config = dict(
    init_std_router=0.00932,
    lr=0.0036,
    beta2=0.99,
    lr_head=0.00678,
    decay_fraction=0.407,
    final_lr_fraction=0.0,
)
Below are experts of layer 5 (counted from 0) of a mixture-of-experts language model. Rows are named gate (a neuron's input weights, with its number), up (a neuron's input weights, with its number), down (a neuron's output weights, with its number) and show model dimensions 160-319. Each number is 200 + 30 x the weight over its row's rms, rounded and kept within 0 to 999.
Before each expert's rows: a language model's description of what the expert responds to; "raises" lists some tokens whose logits its average output raises strongly, later layers aside. This comes from a sample of Wikipedia text that the model never trained on.

# expert 20
Word-internal pieces after an initial letter, like w-ild, w-atch, Kn-ows, Kow-loon, qu-est-ions, Ch-isholm, in names and common words.
raises: "ring", "ing", "ing.", "ren"
gate0,233,226,146,225,159,151,211,164,169,201,198,178,195,258,208,155,169,193,266,215,191,224,210,242,236,187,220,197,211,187,166,196,204,186,172,156,217,178,254,168,182,252,155,191,249,210,186,233,212,245,172,212,192,178,230,184,172,220,183,231,196,204,207,161,191,202,232,200,202,220,161,238,239,192,207,246,231,227,219,245,195,247,244,219,242,221,203,130,129,187,223,177,184,203,152,153,155,184,163,185,224,196,191,165,113,195,227,231,224,219,223,166,173,201,189,208,223,177,200,257,168,222,207,209,236,220,228,233,201,256,219,195,181,233,241,267,188,147,195,252,205,188,142,223,179,197,179,154,218,204,194,254,267,209,202,186,224,219,239,170
up0,234,270,146,195,182,160,216,240,154,200,224,232,196,218,199,168,174,170,213,186,177,236,210,190,221,207,255,184,218,202,215,167,183,197,192,161,235,159,235,193,193,232,203,203,217,234,210,198,200,267,182,203,162,192,139,174,190,253,241,236,187,240,206,167,234,212,205,175,216,212,239,209,219,179,248,216,243,187,221,178,214,207,205,245,179,188,227,210,184,192,176,161,198,224,160,183,190,145,176,191,231,207,198,141,169,275,252,206,218,220,208,156,256,144,245,225,196,164,203,193,214,191,194,246,177,184,154,192,208,209,186,132,161,262,229,206,205,211,177,243,175,178,157,190,202,173,203,175,195,201,228,202,231,197,203,165,210,225,181,233
down0,149,209,170,172,236,252,225,188,198,228,214,225,186,206,202,240,216,179,164,245,185,215,145,163,240,205,163,181,146,208,244,211,204,187,173,179,174,203,220,204,170,261,191,170,179,231,205,205,145,225,192,185,169,189,224,180,208,211,173,244,189,215,220,183,194,172,156,214,187,181,225,216,141,226,241,204,215,191,207,241,204,202,178,186,223,215,207,188,205,142,175,203,226,251,206,152,251,168,186,185,189,147,230,232,249,237,225,173,155,218,212,147,228,164,228,248,243,150,168,221,165,184,200,240,255,209,169,175,234,235,194,180,194,170,234,202,211,194,194,159,201,177,128,217,164,214,192,209,168,218,210,220,178,191,228,223,222,193,140,236
gate1,244,178,172,192,202,188,155,195,247,246,192,183,225,270,200,213,204,201,204,164,142,163,202,180,195,192,200,176,216,207,179,178,142,239,182,214,191,152,220,227,233,208,228,247,174,222,208,207,183,225,196,149,165,193,219,152,216,176,212,213,193,153,182,224,198,214,252,215,241,224,235,182,166,216,158,208,196,242,144,199,192,203,210,183,207,239,151,153,192,209,224,254,210,131,202,125,214,165,149,161,239,168,267,187,181,175,243,210,239,182,228,234,203,203,199,239,234,243,224,220,206,202,185,146,212,181,215,141,196,216,230,154,188,181,229,236,254,198,230,179,201,234,189,225,195,197,196,179,183,208,193,179,193,149,254,238,223,233,185,252
up1,207,198,241,203,216,166,178,182,211,204,198,245,196,203,174,208,127,217,198,202,175,190,210,176,261,174,170,185,213,232,200,230,253,187,288,201,227,232,141,202,184,224,269,188,228,184,227,259,219,200,179,224,208,226,216,214,218,174,190,243,224,234,241,226,183,221,206,192,202,231,239,180,276,153,204,174,205,265,227,210,220,209,225,193,256,161,246,202,185,210,198,222,236,202,172,223,149,200,195,140,179,225,194,191,219,258,191,191,186,217,187,202,136,249,219,150,228,207,220,205,185,202,195,193,181,230,252,260,195,251,261,200,204,195,177,211,189,202,249,237,196,159,238,236,194,180,201,198,232,168,158,221,190,235,198,188,225,194,218,265
down1,177,184,189,183,218,191,200,247,180,187,187,249,237,197,198,204,196,223,193,201,228,161,195,214,202,162,242,221,197,210,198,208,189,201,172,185,190,213,187,172,176,148,205,214,278,198,235,165,225,198,133,216,201,166,220,209,232,186,165,218,192,228,227,152,246,161,210,219,245,229,171,209,147,174,190,200,217,254,237,194,224,278,216,171,179,195,210,209,193,198,258,196,213,219,222,141,254,168,222,169,239,181,190,213,166,175,235,216,127,206,145,179,283,233,224,237,144,228,156,186,188,226,206,199,230,177,231,182,212,183,253,180,176,167,257,204,167,228,206,212,251,200,197,180,244,218,194,187,215,190,188,188,198,166,174,176,215,151,195,208
gate2,200,194,222,200,187,214,143,186,189,221,185,219,178,226,223,188,223,153,188,222,166,209,208,223,276,272,243,169,241,265,216,186,151,190,236,191,222,128,195,213,217,206,196,219,184,197,194,186,174,170,177,247,144,257,183,239,199,236,199,170,258,169,170,214,197,205,233,232,189,122,155,220,223,197,175,167,169,255,202,161,237,183,234,186,231,196,233,154,187,227,250,208,270,176,171,213,162,158,225,224,258,217,191,150,176,229,185,190,234,131,202,178,243,146,190,216,217,210,259,217,151,208,187,242,226,204,154,212,209,181,213,267,229,224,232,197,189,211,186,251,200,185,179,166,191,264,198,201,192,140,193,191,223,190,228,203,222,190,212,177
up2,199,219,177,152,277,171,201,237,232,194,216,143,182,187,220,214,181,220,171,205,190,219,222,167,134,137,163,212,180,141,223,203,254,195,176,187,213,226,196,224,176,254,195,180,187,156,185,234,239,172,166,133,247,136,246,204,185,198,209,184,193,198,212,183,203,185,160,199,221,219,243,207,206,172,213,222,196,160,193,246,174,223,141,173,224,212,134,226,197,184,190,204,142,205,235,197,255,232,207,203,166,174,198,262,208,200,209,200,169,215,206,175,211,235,212,203,155,177,142,199,261,170,174,170,167,197,215,217,203,222,237,232,173,187,193,207,213,217,207,175,214,162,248,158,139,143,234,177,222,209,166,197,220,219,151,127,180,227,183,211
down2,219,189,188,237,171,203,174,256,230,181,236,256,218,188,150,232,240,150,246,235,182,226,189,202,129,196,225,201,230,157,220,254,206,186,221,220,177,202,193,230,253,185,175,225,199,145,224,244,187,169,224,219,225,243,211,201,164,222,186,233,236,174,231,184,155,213,172,159,213,195,179,183,241,189,221,149,188,189,179,204,235,231,188,205,209,236,222,217,133,196,214,215,142,162,210,233,212,245,219,234,171,187,142,253,178,242,220,203,230,199,225,174,256,246,202,165,183,229,187,202,190,222,220,185,167,288,252,200,147,239,239,192,190,228,181,232,140,234,262,214,195,170,278,220,197,239,235,203,189,235,159,213,246,163,218,166,132,215,225,237
gate3,197,211,213,199,231,223,173,195,205,173,209,199,203,192,241,199,180,223,173,168,168,190,176,172,223,217,184,208,198,147,191,250,183,243,229,196,192,185,229,182,216,177,180,236,225,216,199,182,267,208,160,211,201,174,177,189,151,253,198,196,157,141,208,196,219,211,207,232,188,237,231,190,201,217,162,169,169,167,244,196,196,149,187,170,234,173,140,167,206,215,212,173,174,142,190,180,156,91,190,218,174,210,229,168,191,165,224,180,180,203,217,192,246,217,186,204,208,185,200,179,193,124,164,195,154,227,237,160,196,189,200,206,208,185,185,239,211,207,168,179,186,158,154,211,160,289,194,228,214,221,224,171,186,275,189,181,202,186,167,225
up3,195,171,175,179,170,157,210,174,167,167,197,276,193,213,161,184,176,202,191,194,199,160,179,170,188,193,168,250,199,166,195,206,181,188,207,186,195,201,240,195,189,265,189,226,250,206,200,230,224,196,191,236,239,190,204,185,192,234,205,211,206,178,156,154,235,220,181,183,182,224,211,135,166,221,265,200,168,169,210,125,176,182,230,220,179,237,222,186,208,208,202,220,183,170,273,221,249,207,214,202,185,161,208,200,184,178,230,253,181,165,186,220,236,193,220,186,162,219,214,232,214,171,210,196,222,209,243,176,187,215,118,179,223,158,217,148,188,162,224,175,170,180,155,216,200,165,210,218,188,192,198,181,184,187,170,200,176,239,149,198
down3,153,195,267,209,134,247,206,172,130,183,182,195,148,169,226,195,194,201,185,200,175,225,97,171,167,186,177,231,204,169,198,227,127,224,198,152,152,173,166,232,218,241,242,178,196,236,206,190,220,210,136,201,218,217,226,166,209,206,222,202,232,186,200,177,190,202,208,181,187,147,234,209,178,227,188,179,228,208,190,250,208,154,164,172,198,167,231,195,189,195,185,167,140,180,178,164,198,160,196,210,192,199,255,239,229,188,180,160,188,210,253,174,195,175,223,205,189,201,213,226,175,205,213,228,227,140,219,155,172,206,134,181,203,200,182,159,160,187,200,215,199,174,219,166,193,195,227,204,222,205,167,219,202,138,275,236,168,163,226,151
gate4,218,243,189,215,195,251,193,156,241,205,217,166,153,184,180,194,150,239,206,190,209,168,220,204,177,219,138,133,215,194,146,223,225,199,178,210,214,195,172,185,188,208,207,274,213,214,217,260,195,176,175,219,176,232,180,175,212,176,212,246,165,198,232,145,160,196,204,186,198,190,171,196,211,187,198,181,214,283,204,236,289,233,213,196,198,213,211,175,241,237,162,203,214,154,157,160,197,230,217,242,258,220,205,198,205,235,197,182,164,183,231,223,162,202,188,236,146,213,213,201,146,233,213,170,207,247,270,245,165,200,225,190,224,170,179,216,162,206,221,185,165,143,148,195,196,215,211,211,242,152,181,218,215,176,245,234,168,188,217,193
up4,191,221,214,179,286,281,175,156,123,199,188,235,131,201,194,210,167,196,179,181,243,171,179,216,216,179,205,158,218,176,175,218,175,221,188,192,197,212,189,166,202,237,189,224,195,228,195,177,176,201,179,235,198,257,188,151,235,212,240,220,229,241,250,196,207,229,197,191,246,168,143,203,239,229,220,160,192,202,223,223,208,228,251,236,196,217,227,208,184,209,194,221,143,189,198,189,187,196,204,240,204,207,206,219,215,196,158,199,211,158,234,209,166,173,193,172,212,198,205,173,182,205,138,199,160,193,207,188,201,157,216,188,250,212,212,249,165,182,224,182,191,185,159,243,196,200,173,213,267,212,228,185,179,219,213,273,246,182,243,201
down4,195,182,193,221,153,207,221,201,207,222,236,216,237,168,227,187,205,216,235,160,172,160,194,188,222,171,212,161,224,212,184,163,186,112,164,197,175,261,140,164,229,247,197,181,173,196,211,190,213,219,205,152,220,157,195,245,222,202,191,143,211,218,237,168,247,157,137,215,220,210,219,206,258,219,202,190,185,201,221,165,243,212,157,242,179,149,201,164,208,159,176,212,205,173,202,175,225,165,203,240,203,229,208,179,250,195,197,159,140,229,200,174,172,228,220,195,175,223,212,223,201,202,192,194,216,182,218,216,168,184,224,205,183,184,175,214,154,232,183,185,190,171,155,273,237,203,160,231,228,177,184,175,215,189,181,207,126,189,215,205
gate5,211,210,241,228,203,222,163,149,185,189,207,134,231,225,227,216,234,200,191,175,162,207,216,152,146,228,179,194,201,217,231,209,215,260,253,232,216,216,212,210,162,201,209,256,179,189,176,235,193,214,178,199,166,230,192,157,128,165,170,221,196,146,167,179,244,214,267,264,196,181,182,175,239,226,264,193,206,176,233,176,251,230,196,206,199,207,212,129,191,175,191,168,209,183,180,224,191,262,166,213,258,193,199,195,227,231,254,176,219,204,173,215,202,231,167,188,159,164,187,207,158,225,191,194,193,236,207,200,180,197,255,140,237,253,166,186,243,227,197,187,202,212,200,135,180,232,200,180,231,249,176,185,266,211,226,181,203,179,201,207
up5,221,224,209,207,166,184,230,224,254,200,194,190,209,215,223,201,169,174,173,240,209,244,182,253,247,185,192,248,245,236,182,202,214,84,191,121,178,242,248,172,264,231,198,190,169,217,173,175,256,238,184,166,176,228,197,201,214,199,217,221,203,195,223,177,177,153,178,172,169,149,210,246,210,183,176,196,166,188,221,234,192,175,262,143,179,201,182,208,232,207,239,219,192,237,197,194,223,152,222,159,214,238,271,201,173,188,180,190,191,200,185,152,148,226,212,195,242,213,236,191,159,200,191,105,205,253,237,226,239,196,206,265,177,213,228,176,123,205,179,188,155,228,173,224,203,162,216,221,225,215,222,236,204,200,157,222,233,160,213,142
down5,234,208,196,219,188,250,189,199,230,195,182,182,235,240,141,219,228,192,160,167,199,193,248,237,157,159,157,213,179,190,265,213,251,213,223,169,171,224,201,187,241,250,175,189,220,167,197,202,158,228,221,216,218,161,201,211,208,208,250,271,194,132,203,237,231,171,190,150,228,194,224,185,179,208,241,178,179,149,238,211,236,178,255,241,211,144,232,170,194,178,159,215,200,204,159,183,245,186,180,169,210,225,158,195,200,169,176,180,209,258,202,197,181,198,170,200,196,218,204,148,187,173,196,201,232,230,203,196,218,236,255,222,193,184,206,216,253,230,208,163,193,199,157,199,171,183,240,186,174,252,205,223,250,235,173,195,182,216,186,258
gate6,173,245,188,263,135,188,172,201,172,198,146,202,178,202,169,162,209,174,203,198,191,156,197,201,228,229,138,158,186,144,136,183,258,209,213,194,231,175,167,193,206,163,165,188,177,208,209,235,167,230,272,181,182,193,211,222,224,188,137,160,163,232,212,182,211,195,206,229,223,202,200,252,173,201,226,193,227,180,231,200,151,226,259,202,228,231,217,188,209,246,198,182,237,217,222,200,182,256,163,184,189,239,191,172,204,170,228,145,170,193,160,224,218,161,218,213,199,218,206,168,174,220,174,209,198,231,213,197,223,239,147,224,204,215,154,218,244,161,214,193,199,228,143,245,173,278,217,245,203,173,209,223,213,197,199,214,195,246,162,214
up6,226,192,171,199,153,139,199,217,234,246,148,255,205,184,188,186,181,202,181,156,197,258,203,152,132,240,196,258,248,168,167,239,150,211,168,233,180,158,203,232,207,181,179,184,189,196,217,173,203,199,267,186,227,213,141,175,238,226,198,219,133,190,206,227,227,168,210,248,196,199,193,178,182,218,239,164,203,213,190,212,207,203,192,199,260,130,182,198,208,195,189,247,228,180,195,195,155,165,171,158,192,203,232,192,198,226,185,219,188,233,182,227,243,178,199,230,205,205,243,195,242,204,211,144,177,177,193,204,179,220,142,194,218,192,233,210,178,194,192,197,146,162,209,174,177,212,201,204,113,235,226,181,209,163,227,203,194,186,277,208
down6,187,176,190,280,188,185,262,184,154,212,184,205,227,176,211,219,212,236,190,175,165,193,152,207,207,200,208,203,241,220,232,199,233,164,200,239,246,196,231,250,217,182,168,233,160,207,158,230,176,220,174,193,176,221,182,181,179,137,222,182,202,183,175,177,213,173,187,161,196,226,215,198,187,229,185,160,253,171,188,187,196,214,222,190,195,203,201,210,217,167,216,239,179,132,194,222,197,232,191,241,220,217,210,197,179,233,264,259,207,234,173,236,191,175,196,209,233,231,192,201,196,264,162,149,210,210,185,123,160,216,144,213,214,221,173,325,200,222,184,171,173,239,199,159,259,239,214,174,184,180,196,208,218,146,226,163,204,254,259,212
gate7,256,246,234,141,196,211,224,204,160,233,239,201,156,165,156,215,207,209,219,183,189,156,155,236,198,188,142,190,147,184,217,209,185,208,219,218,179,172,187,228,179,167,206,247,234,157,198,206,255,218,236,211,166,199,183,252,200,166,198,235,176,189,191,155,181,198,215,145,145,221,254,226,230,211,208,242,236,158,194,200,234,181,175,187,214,83,215,215,184,201,220,210,169,217,211,209,193,212,174,187,199,189,186,229,176,221,224,245,197,187,177,211,164,214,216,227,193,205,156,265,205,241,182,215,166,135,200,256,180,231,218,189,170,199,213,219,173,183,248,220,190,163,204,234,231,179,204,208,219,184,180,221,184,192,180,197,150,211,258,229
up7,265,197,219,168,226,210,186,197,172,200,211,178,182,161,142,219,231,229,194,231,141,164,152,224,186,202,164,196,160,204,194,211,218,206,249,225,179,145,187,206,150,181,212,248,268,172,197,200,228,220,187,248,160,187,151,198,200,164,201,246,160,190,182,170,164,178,197,147,156,203,231,202,245,227,228,263,221,170,205,187,206,127,193,218,185,165,197,217,164,158,219,231,189,203,204,201,166,195,151,207,205,220,160,243,176,234,209,274,200,142,157,177,176,250,185,241,207,230,179,237,194,257,215,224,158,165,192,266,154,266,223,192,214,176,220,235,183,175,239,217,201,166,204,233,209,189,207,179,177,210,202,222,209,214,188,199,144,200,193,259
down7,165,185,174,162,143,199,220,187,188,148,203,221,162,159,232,237,218,185,181,156,200,184,194,140,169,138,219,226,176,235,255,179,138,198,212,230,187,261,189,193,153,194,189,240,179,156,259,198,148,186,155,159,199,220,210,185,177,241,194,216,172,204,170,202,162,195,180,168,222,161,246,194,200,175,249,187,192,177,113,146,220,229,216,159,190,182,219,207,187,218,204,209,245,236,172,218,191,197,248,139,234,165,204,154,188,208,197,222,223,189,162,195,211,165,225,217,201,191,190,230,226,169,188,204,180,183,241,166,194,210,172,225,200,203,202,137,180,209,199,175,202,161,163,169,223,222,217,229,211,231,204,225,224,256,194,196,244,207,200,254
gate8,186,196,176,151,188,165,204,209,196,123,249,206,218,248,173,124,194,225,193,191,200,227,238,202,203,199,247,269,223,223,225,225,191,193,233,178,189,128,204,151,238,207,217,174,188,163,184,169,187,187,211,155,192,210,200,164,162,160,185,183,182,223,192,193,168,228,209,189,172,202,254,146,259,182,249,226,236,179,182,193,206,191,150,196,185,230,208,164,134,236,208,214,192,187,216,167,216,204,230,190,235,214,194,227,189,194,257,215,240,163,240,190,200,174,225,256,241,196,204,188,209,206,201,205,227,194,176,149,257,174,199,177,196,143,186,250,215,134,199,194,202,220,173,189,207,197,206,220,204,189,192,213,140,216,187,228,246,227,161,196
up8,192,223,163,180,188,208,197,179,174,176,207,199,241,260,196,204,182,225,193,215,178,192,262,205,183,232,240,242,244,214,213,221,236,152,199,200,190,162,256,172,178,191,232,210,142,194,220,166,209,200,206,152,195,188,244,191,154,203,169,193,216,188,188,228,176,201,182,178,227,209,273,120,275,226,227,184,242,204,199,198,205,177,142,194,152,213,164,203,198,241,199,228,212,185,238,206,188,192,213,199,217,189,192,209,193,192,247,230,237,171,244,138,224,177,244,287,215,175,209,236,204,208,227,208,185,255,148,148,246,213,170,187,194,165,209,226,214,174,199,202,224,222,194,250,216,223,196,160,256,226,187,194,131,203,201,198,207,198,176,194
down8,177,217,195,181,183,185,204,223,195,212,180,165,204,221,189,204,226,226,285,226,213,234,196,193,230,214,200,192,185,277,238,188,193,246,176,176,179,181,195,245,190,230,151,175,256,138,177,206,189,171,247,184,261,229,157,210,177,214,202,187,190,212,187,171,235,224,159,248,171,205,188,231,180,180,299,222,165,189,182,240,205,242,163,208,197,220,253,191,198,217,184,215,204,244,178,176,230,156,197,185,193,161,246,257,166,212,218,159,214,191,162,198,181,206,221,211,186,302,210,196,160,207,195,210,180,185,201,245,193,211,164,172,234,198,203,269,223,175,210,170,233,229,193,174,192,146,195,168,210,175,205,193,151,225,232,179,212,187,192,195
gate9,223,214,141,196,224,157,129,251,231,200,260,244,209,214,208,169,158,201,195,191,153,205,201,178,173,170,168,186,173,167,215,201,199,280,233,160,192,187,220,178,179,186,188,227,142,239,255,151,224,228,263,255,153,184,209,196,208,163,200,221,178,212,225,177,250,181,216,208,220,146,219,186,191,177,212,239,152,171,190,221,199,185,176,203,195,204,151,171,217,212,202,223,213,220,193,216,172,146,170,171,209,189,210,227,226,226,191,204,182,168,251,224,160,227,208,244,164,162,201,201,176,148,241,217,171,200,253,216,206,151,191,229,166,188,207,224,238,249,220,157,193,207,196,192,165,241,219,240,209,187,169,201,174,268,167,186,196,236,234,233
up9,250,211,156,177,223,244,206,200,215,146,260,176,242,225,201,155,194,214,224,179,194,193,209,155,177,164,183,211,162,190,193,218,212,231,205,195,251,180,174,169,244,152,156,218,152,159,236,179,204,223,256,215,201,198,254,149,191,173,213,227,154,244,225,208,224,177,205,132,232,151,220,184,195,201,182,235,153,159,198,199,166,241,183,197,227,211,154,157,161,194,176,240,206,162,202,190,198,160,163,176,220,199,200,230,215,225,161,182,211,120,223,220,158,259,199,258,136,170,214,201,168,184,179,195,171,176,233,190,199,177,213,190,216,186,188,230,223,230,194,148,234,229,185,210,185,216,196,226,263,148,205,195,181,256,204,167,210,205,196,178
down9,203,227,214,218,216,191,254,223,198,293,222,180,211,200,203,181,257,210,199,167,113,217,201,204,207,154,196,137,222,215,275,160,199,256,197,224,199,201,256,172,158,235,178,232,202,191,210,184,172,220,213,189,182,218,198,156,176,160,176,213,235,196,168,137,179,138,235,189,194,224,193,214,205,198,207,176,190,174,229,222,196,188,222,193,215,182,171,247,226,227,217,235,265,169,195,198,228,167,186,195,218,199,115,197,204,260,226,179,237,209,122,145,196,206,156,251,269,200,191,172,198,241,190,221,238,207,125,218,202,209,176,225,128,162,237,259,189,214,178,179,155,158,217,178,162,187,230,205,207,228,217,212,167,197,173,190,126,185,221,140
gate10,239,221,211,240,180,258,188,171,225,190,194,182,261,180,187,205,264,223,213,231,165,175,165,219,167,245,163,197,220,190,148,205,230,210,184,214,230,242,160,210,183,165,215,205,190,199,189,187,214,213,234,177,197,168,197,195,204,211,195,172,203,198,226,168,177,198,162,195,187,221,231,218,231,243,202,192,166,134,149,246,218,176,130,150,243,202,204,205,236,216,222,181,209,228,166,246,141,181,197,210,176,243,247,198,184,201,223,205,234,218,165,133,245,207,204,202,220,145,220,194,175,219,250,222,211,175,291,211,196,270,168,251,150,191,207,142,234,192,271,216,220,145,232,209,277,167,227,198,187,190,157,220,167,228,209,216,170,216,197,194
up10,142,193,210,160,223,153,206,187,169,201,229,230,179,205,219,196,127,182,194,168,215,193,227,196,207,184,242,207,185,203,256,178,189,199,198,214,166,188,273,172,176,228,176,190,201,214,206,167,183,158,178,241,224,248,204,199,203,179,176,229,217,212,141,257,240,209,228,196,187,189,176,173,160,164,218,212,239,248,216,133,205,209,300,241,121,199,212,232,206,189,171,227,193,188,261,190,271,212,209,180,221,154,161,219,226,211,181,207,180,183,245,267,178,184,216,197,200,221,153,193,207,184,202,192,199,211,106,212,215,171,230,155,223,189,175,231,182,212,147,199,164,239,160,206,147,242,173,154,205,203,274,189,217,170,213,201,230,195,186,208
down10,266,217,168,233,223,196,217,205,206,189,163,207,239,174,189,176,267,232,238,180,227,206,184,219,179,196,177,255,156,204,205,157,223,202,172,195,244,194,205,213,252,212,178,265,253,192,183,182,192,172,258,165,168,192,244,178,167,205,123,205,173,214,188,234,203,176,190,185,189,205,203,203,261,195,157,252,212,224,215,178,216,206,289,191,203,208,205,215,166,160,229,231,222,193,224,196,141,196,172,178,206,171,201,224,183,222,185,161,255,197,236,184,223,251,183,214,216,134,176,180,217,237,185,175,162,195,170,180,172,230,213,217,164,118,204,224,214,217,207,180,179,166,182,204,224,203,235,220,199,156,136,207,174,217,239,215,222,205,250,145
gate11,187,141,180,181,178,254,176,149,186,198,166,180,214,263,262,168,225,152,223,225,215,156,163,141,256,213,244,210,213,142,188,209,144,166,154,204,235,171,227,205,263,214,239,207,256,227,242,145,182,210,202,219,223,161,233,205,217,229,221,236,239,199,206,214,193,207,199,213,233,175,180,223,185,222,175,242,206,192,233,253,186,214,188,162,226,165,138,174,230,206,219,190,181,202,197,211,168,210,176,253,203,236,172,157,222,177,204,188,220,222,161,209,190,182,234,159,239,220,181,184,185,178,133,261,220,234,119,240,221,201,204,181,180,174,175,166,174,216,194,211,282,227,102,190,192,216,189,219,197,179,187,192,219,181,235,228,175,226,228,173
up11,181,182,183,213,185,205,200,185,182,234,187,182,168,230,154,169,212,199,205,197,193,185,172,174,176,169,197,192,182,247,172,181,201,176,168,179,222,159,253,194,203,175,197,250,170,186,219,222,198,150,161,183,157,232,182,236,215,191,243,197,166,152,182,224,271,219,213,202,190,227,208,208,176,210,160,253,141,238,229,264,239,134,176,182,203,174,203,161,227,182,202,176,147,213,158,206,237,172,233,181,198,200,218,193,215,221,230,188,223,197,201,168,214,174,188,204,226,153,203,244,203,197,279,204,187,146,163,226,198,249,227,199,173,216,204,250,166,219,221,204,165,237,246,177,248,194,209,154,181,182,136,124,192,172,236,226,207,198,185,203
down11,260,190,178,213,196,185,172,228,206,228,263,187,240,181,206,131,239,193,186,129,205,184,237,172,171,139,173,222,220,207,178,178,198,205,213,236,163,224,186,232,207,158,184,150,182,197,209,262,214,214,249,212,190,161,141,202,207,223,209,152,194,219,201,192,203,137,199,188,206,217,253,177,190,173,164,222,227,243,183,219,222,193,202,227,186,229,174,145,189,226,214,204,231,204,162,225,212,206,181,261,206,202,239,212,203,176,294,224,147,186,207,223,272,190,157,151,238,204,193,218,246,255,141,222,233,224,251,192,150,197,200,187,192,139,177,213,225,207,211,250,182,228,209,224,201,214,183,214,173,197,201,161,222,237,173,192,195,219,217,201
gate12,171,197,200,150,201,202,161,164,179,226,155,238,248,196,185,220,239,241,211,180,192,175,208,172,195,192,244,192,172,215,247,246,167,202,148,157,188,117,209,204,209,178,209,147,165,209,247,183,187,211,193,224,184,236,207,166,209,200,167,185,214,178,171,192,184,190,194,208,156,147,269,176,215,185,203,205,219,169,198,167,218,195,199,184,200,180,190,160,178,162,197,211,170,198,174,250,208,223,138,220,167,207,201,177,192,153,252,202,244,181,260,194,232,284,194,178,160,186,246,219,226,247,206,208,208,176,182,194,212,270,227,198,231,223,181,222,129,190,248,228,195,207,175,188,152,225,217,194,211,221,191,214,238,243,252,145,231,220,189,181
up12,166,205,175,151,218,226,186,181,198,209,232,209,188,206,190,253,243,216,217,187,128,191,177,220,242,223,216,240,218,217,228,225,222,125,189,180,159,113,268,195,212,150,238,196,172,238,169,188,175,198,177,198,246,231,227,179,181,165,203,233,232,183,164,191,215,193,171,187,184,155,193,237,226,186,199,186,171,223,222,168,227,133,187,175,216,183,231,246,191,207,185,221,196,217,199,194,235,188,109,202,219,207,157,187,195,181,260,179,259,203,237,182,206,191,204,224,206,195,226,185,204,176,173,201,233,226,199,207,211,252,214,233,184,171,164,177,131,177,229,193,137,197,178,188,199,216,198,122,187,192,195,240,230,185,238,212,213,227,217,218
down12,201,160,161,220,209,203,207,186,185,205,157,160,196,166,190,239,175,193,187,291,179,219,194,136,229,217,144,205,180,227,196,178,208,249,223,172,193,221,166,177,194,168,201,181,187,202,198,181,234,149,197,183,201,138,175,181,155,145,206,219,184,242,157,195,228,159,184,168,201,221,194,198,196,226,163,188,190,151,225,244,191,232,250,198,202,168,193,200,180,191,242,175,209,219,156,218,238,199,183,238,174,162,194,209,249,183,207,191,181,154,233,189,173,249,176,227,215,193,179,234,163,221,174,143,201,200,191,214,181,264,171,190,224,211,167,163,183,214,264,222,170,240,131,222,171,164,232,179,200,242,206,176,205,141,217,213,205,182,195,208
gate13,218,187,180,183,209,201,191,149,207,194,201,223,205,188,212,224,205,149,185,151,162,210,202,208,255,210,194,208,235,212,169,154,199,180,176,192,169,144,146,208,222,246,181,249,177,219,219,221,250,190,186,184,192,256,234,185,223,209,180,201,168,161,212,205,221,160,194,193,217,207,211,212,188,202,177,241,201,227,168,182,270,239,212,144,244,193,262,192,203,217,232,203,197,167,192,195,223,246,183,229,207,165,239,231,187,167,162,207,206,186,220,214,197,185,136,225,150,157,225,232,175,211,243,205,262,197,212,187,190,210,202,168,162,160,212,224,178,242,245,223,168,222,205,145,209,167,237,167,214,150,215,209,206,134,184,199,172,186,120,203
up13,226,193,232,182,185,188,191,166,205,184,142,168,158,185,227,194,228,172,197,226,169,193,212,192,286,193,220,158,262,210,161,211,215,198,198,249,203,172,208,198,231,239,162,282,175,192,153,231,214,244,232,145,205,246,181,188,186,207,203,210,199,200,199,240,202,208,210,231,152,196,238,205,174,215,251,243,189,263,179,176,164,172,274,163,261,217,218,159,177,189,203,190,180,174,189,139,147,182,216,272,178,204,209,205,213,231,213,223,219,195,189,203,149,165,247,220,195,179,247,207,174,211,195,185,205,181,215,159,192,199,175,210,129,203,212,220,187,243,181,228,159,227,211,174,138,155,215,169,187,175,169,206,234,155,191,243,165,208,147,198
down13,256,257,196,182,155,230,170,180,218,217,170,169,205,222,193,213,198,183,195,188,122,208,217,182,190,191,225,189,220,229,252,246,196,189,195,204,191,148,214,224,178,225,132,241,210,157,204,181,222,210,218,194,188,234,137,182,217,205,181,230,227,199,256,170,184,207,226,168,290,206,199,186,191,200,165,254,204,206,201,234,231,170,250,196,156,190,201,227,162,156,256,146,137,196,210,182,196,237,226,206,189,210,181,223,216,268,194,155,187,180,206,186,184,156,202,174,188,190,158,183,223,177,224,210,210,222,239,265,241,185,211,178,231,188,125,189,239,212,268,199,261,208,160,213,185,199,178,171,170,231,172,211,258,178,248,185,137,216,193,210